Weights of a small mixture-of-experts language model, trained from scratch on English Wikipedia: vocabulary 11722.
Below are experts of layer 6 (counted from 0) of a mixture-of-experts language model. Rows are named router (the router's row for the expert), gate (a neuron's input weights, with its number), up (a neuron's input weights, with its number), down (a neuron's output weights, with its number) and show model dimensions 0-95. Each number is 128 + 24 x the weight over its row's rms, rounded and kept within 0 to 255.
After each expert's rows: "comes after" lists some tokens at least twice as common just before its tokens as in all text; "raises" lists some tokens whose logits its average output raises strongly, later layers aside. This comes from a sample of Wikipedia text that the model never trained on. Tokens count by the router's weight.

# expert 16
router [ 72 136 116  83 127 136 110 116 128 118 117 122 112 113 125 155 166 130 126 124 157  80 138 121 139 110 125 125 124  71 144 167 141 143 176 152 147  96 132 111  89 141 107 151 127 115 140 158 159 112 108 113 137 142  78 143 142 148 125 123 157 137 113 135 135 154 135 105 156 141 133 151 113 108 117 118 130 123  81 136  90 170 110 119  68 139 165  72 135 137 109 149 160  88 155 141]
gate0 [109 123  94 118 104 103  96 161 184 138 150 150 139 141 106 173 115  96 149 148 112 120 139 130  97  89 117 153 137 125 122 150 174 139 104  93 143 113 139 100 139 130 109 106 131 122 170 129 117 128 122 137 109  99  69 114  80 138 153 133 106 116 121 128 119 134 131 165 108 128 164  92  82 105 141 124 103 146 142 124 135 114 119 119 123  65 118 128 148 159 137 100 170  81 131 158]
up0 [138  79 158 161 123 100 150 112 107 108 175 105 128 109 136 124 113 167 147  88 142  96 133 100 123 103 140  81 134 127  98 155 127 143 108 156 146 110 123 117  94 164 146 113 161 144  98 121 140 124 130 100 112 115  96 111  90 126 137  66 154 142 142  97  76 115 116 153 111  97 134 117 128 120 177 136 105 118 112 143 107  94 111 125 114 127 116 159  89 131 146  87 121 156 104 112]
down0 [129  97  81 150 100 130 155 129  88 146  87 167 142 131 153 125 115 113 147 160 125 134 114 175 125 175 129 134 108 105  87  87 124 111 157 146 132  88  99 141 149 141  84 142 150 118 146 100 119 109 103 141 156  99 127 151 160 159 100 149 110 162 128 135 130 134 111 117 128 109 138 158 120 110 143 119 133 106 126 125 149 137 115 122 142 113 154 164 187 153 111 135  79 166 133 172]
comes after: " was", " is", " were", " be", " been", " also"
raises: " in", " at", ".", " is", " also", " ("

# expert 8
router [144 125 128 115 164 174 152 119 166 135 133 176 117 121 138 119 154 118 133 148 128 166 113 168 103 108  71 114 133 118 136 119 187 150 104 128 158 141 140 107 135 114 102 139 108 150 133 153 121  90 151 132 139 139  94  96 142 164 161 106 104  83 140 132 103  92 143 124 127 103 159 132 140 141 158 150  86 127 116 138 117 147 154 191 157 140 112 142 116 102 148 137  90 141 161 107]
gate0 [ 86 123 119  95 123 112  93 117 130  97 130 171 141  80 161 166 136  96 129 139 149 157 133 123  83 126 115 120 146 142 173 120 123 137 108 119 157 128 127 143  92 119 104 132 122  96 117 153 187 118 133  97 153 104 136 103 111 114 169 144 157 114 127 126 124 126 104  84 147 129 160 153 142 123 110 146 145 104 103 168 118 125 106 139 135 124 113  71 161 120 152 163 177 104 124 166]
up0 [162 138 134 126 155 119 128 133 157 142 138 116 144 149 115 106 130 123 133 122 103  99 150 140 195 119 161 136 114 142 126 148 162  87 135 110  84 135 138 131 146 142 159 130 143 155 149  80  84 142 148 179  90 120 132 146 120 114  91 107  81 156  93 129 119 118 144 149 137 107 122 107 111 125 158 146 106 141 188  96 133 164 143 109 111 155 153 154  88 171 138 119 112 142 153 118]
down0 [ 93 150 115 128  81 146 141 126 138 109 130 160 144 109 134 147 117 111 127 103 129 147 142 134  62 168 125 133 146 136 131 113 125 109 128 123 130 111 133 138 110 128 123 115 108  79 123 146 133  97 134  88 154 115 116 170 103 143 129 144 133 146 121  98 125 108 108 128 158 111 142 154 134 146 125 197 118 111 117 161 142 115 104 113 122 163 108 119 151 100 125 161 146 137 172 231]
comes after: ".", "==", " ==", ").", "===", ".\""
raises: "\n", "==", "\"", "."

# expert 24
router [142 107 122 168 166 136 100 122 117 157 114 115 113 114 111 110  66 188  92 117  96 118 129 118 150 136 160  92 121 171  82 135 120 147 118 162 128 130  89 144 147  94 128 139 149 146 135 122 159 167 137 118 120 157 159 149  71 104 108 113 108  97 123 166 128 144 123 122 105 129 133  95 174 115 119 104 111  96 132 130 174 117 140 105 146 139 152 152 148 126 101 145 137 140 135 154]
gate0 [120 125 107 131 137 115 139  71  99 121 143 105 128  88 114 128 121 176 107 121 122 102 134 179 139 106 123 161 132  97  87 133 159 159 163 154 129 126 166 144 107  87 139 103 114 163 132  89 131 135 141 105 100 109 157 141 121 145 130 162 107 151  99 127  70 108 121 146 110 143 181 166 141 154 130 136 110 169 117 135 112 110 149 141 148 133 122 105 131 139 116 177 100 148 141 165]
up0 [120 119 125  95 113 118 166 105 127 158 132 162 115 132 134 128 134 112  85 135 123 138 160 109 166 145 111  92 111 148 100 115 110 126 157 134 124 114 129 111  92 107 139 100 138 126 161 127 161 128 136 140  97 114 168 118 144 119 106 135 101 160 157  98 131 183 137  84 143 111 127 186 150 131  88 125 185 175 156 166 110 117 108  98  84 157 125 153 125  94 115 119  92 129 128 134]
down0 [124 130 180 143 133 113 111 112 147 130 166 133  98 140 107 112 120  87 107 125 107 115 118 128 121 177 101  69 153 182 173 101 145  99 135 140 104 136 119 110 133 143 118 139 105 116 124 165 105 111 175 102 116 113 143 105 154  97 135 116 122 132 160 111 122  93 119 107 141 164 128 104 136 116  86  78 154 124 102 108 134  83 117 123 125 145 169 150  83 118 147 134 123 115  88 118]
comes after: "-", " de", " (", " in", " \"", " La"
raises: "ous", "ass", "ared", "aced", "ivals", "as"

# expert 11
router [140 102 106  99 130  87  98 123 106  96 108 117 158 131 150 126 161 111 160 135  99 136 119 109  77 127 143  85 137  96 117 113 130 153 113 100 150  97  94 139  91 142 177 153 136 145 163 137 121 148 102 173 114 160 143 168 151 110 153 114 144 135 139 165 111  95 148 138 110 109 124 113 170 125 158 128 136 187 144 104 169 137 152 119 141 124 143 113 124 144 139 140 102  99 155 161]
gate0 [159 109 119  60  73 104 128 104 148 119 160 145 124 170 102  63  66 123 132 133 120  98  90 139  93  99 149 150 130  96 143  92 154 118 105 111 146 123 127 107 121 136 116 122  96 108 130 122 128 108 145 100 138  95 123 147 158 118  95 125 163 172 144 117 144 137 145 111 116 125 139 126 147 127 167 133 133 128 115 108 126 128 112 112  99 149 137 154  95 151  99 162  90 111 109 140]
up0 [105 171 120  92  94 129 152 112 118 123 155 164 116  93 131 115 119 149 157 152 166 146 149 132 128 141 116 142 120 136  81 119 136 186  88 159 135  82 112 159 134 142 126 146 123 137 136 113 148 122  91 160 100  82 128 155 110 105 144 131 151 101 117 165  93 160 142 125 136 123 121 128 130 160 153  69  98 146 135 124 133  92 139 124 167 122 114 146 147 170  94 103 142 119  89 129]
down0 [ 92  97 146  91 157  78 140 113 116 117 136 138 134 132 109 139 160 100 100  98 101 151 122 127 156 123 130 140 132 122 130 114  88 135 141 130 132 123 137 151 154 122 138 136  67  65 171  69 132 122 140 124 104 116 120 128  93 119 165 168 158 120 103 142 133 118  89  65 117 118 118 133 106 168 117 115 109 170 138 138 137 133 128 164  82 129 153 115 127 117 149 105 123  99 128 108]
comes after: " S", " H", " F", " L", "S", " D"
raises: "ess", "s", "ing", "bed", "ed", "over"

# expert 21
router [165 141 138 169  95 127 114 156 130 116  97 127  69  79  94 116  91 131 107 129 155 133 113 153 163 120 116 148 137 155 126 112 101 164 110 155 132 129 119 114 113 134 113  95 109 170 114 150 115 106 147 127 121 173  99 114 120 106 158 108 130 150  88  97 142 114 121 161 131 118 136  86 136 157 168 103  82 139  99 146 127 139 105 153 166 135 160 115 151 130 106 164 131 135  95  95]
gate0 [125 151 128 121 105  67 129 101 123 139  93 117 109 147 145  92 122 145 151 125  96 157 112 151 138 168  79 152 137 139 121 127 108 120 163 149 115 138  71 110 132 105 143 119 146  95 145 127 105 104 152 109 116 102 127 120 111 153 142 141 142  90 172 115 106 108 143 171  83 104 146 116  89 117 120 142 121  87 127 159 134 123 117  98 103 100 179  98 131 127  79 131  85 119 131 113]
up0 [121 140 156 142  79 120 126 128 115 161  94 154  75 131 154 185 103 138 161 111 131 148 125 150 113 113 143 124 126 139 153 167 123 136 105 106  99 137 103 128 121 132 104 106 135 111 112 144 131 105 106 156 138 112 158 137 117 107 162 145 121 135 181  76 121 129 128 192 100 125 157 125  73 109 119 132 131  91 115 127 160  99 127 111 149 104 121 104  98  95  94 113 125 136  93  93]
down0 [107 128 143  90 160 132 104 136 100 103 123 123 122 138  78 121 168 150 120 140  95 142 130 111 107 127 139  84  98 154 123 131 135 104 154 146 160 142 120 133 125 110 111 156 131 157 157 139  92 116 150 109 108 111 129 149 166  96 141 114 163 139  98 164 125 147 151 160 144 191 141 122 110 126 124 130 120 151  98 131 150 205 135 141 127 143  79 129 171 147 149 129 140 151 119  79]
comes after: " in", " of", ",", " United", " New", " to"
raises: " in", " (", " is", " and", ",", "."

# expert 5
router [160 142 149 177 120 134 143 111 150 135 114 117 139 108 122 101  84 129  95 148 131 131 127 165 138 138 161  94 145 160  92 171 122 141 146 163 125 106 135 140 156 131 153 133 175 117  93 121 110 148 130 156 168 153 114 132  80 116 130 137 112  68 154 125 169 142 134 129  96 159  99  93 145 158 127 138 123  92 149 136 167  89 120 103 157 159 140 103 115 108 128 153 104 136 105 105]
gate0 [117 127 164 106 126 159 103 144 146 124  50 152 124 124 127 128 146 101 141 168 151 129  94 135 113 165 108 108  98 105 129 159 173 131 120 159 138 136 143 111 106 141  90 132 158 122 136 152 145  88 165 114 126 106 128 129 104 126 141  66 105 126 138 159 130 116 158  86  96 109 133 115 138 175 124 136 140 158 130 132 150 132 112 110  70 106 111  93  84 151 129 125 109 132 143 112]
up0 [130 126 129  98 126 145 129 123 149 121 148 171 102 108 116 120 161 116 148 117 123 111 111 151 153 135 121  72 115 133 122 119 129 145 152 125 129 124 116 101 137 140 131 143 129 107 152 113 166  77 132 169 175 121 108  81 146 153 157 105 135 160 173 138 105 161 137 107 136 103 117 117  84 141  99 152 187 105 153 132 139 145 145 154 148 106 164 152 121 167 104 183  92 109  94 134]
down0 [163 168 110 136  97 134 146 126  85 160 126 123 114 178 137  96 207 101 107 117 131 136  92 172 151 124 102 130 124 117 118 151 108 131 127 142 162 120 124 114 127 134  82 153 119 144 141 138  93 136 140 159 103 141 137 147 115 119 115 113  85 117 113 125 129 150 120 112 148 119 155 129  96 143 120 147  99 117 172 100 160 157 148 129 137 131 138 115 150 115 135 158 156  85 125  56]
comes after: ".", "–", " \"", " $", ":", " +"
raises: " from", " against", " over", "rough", " on"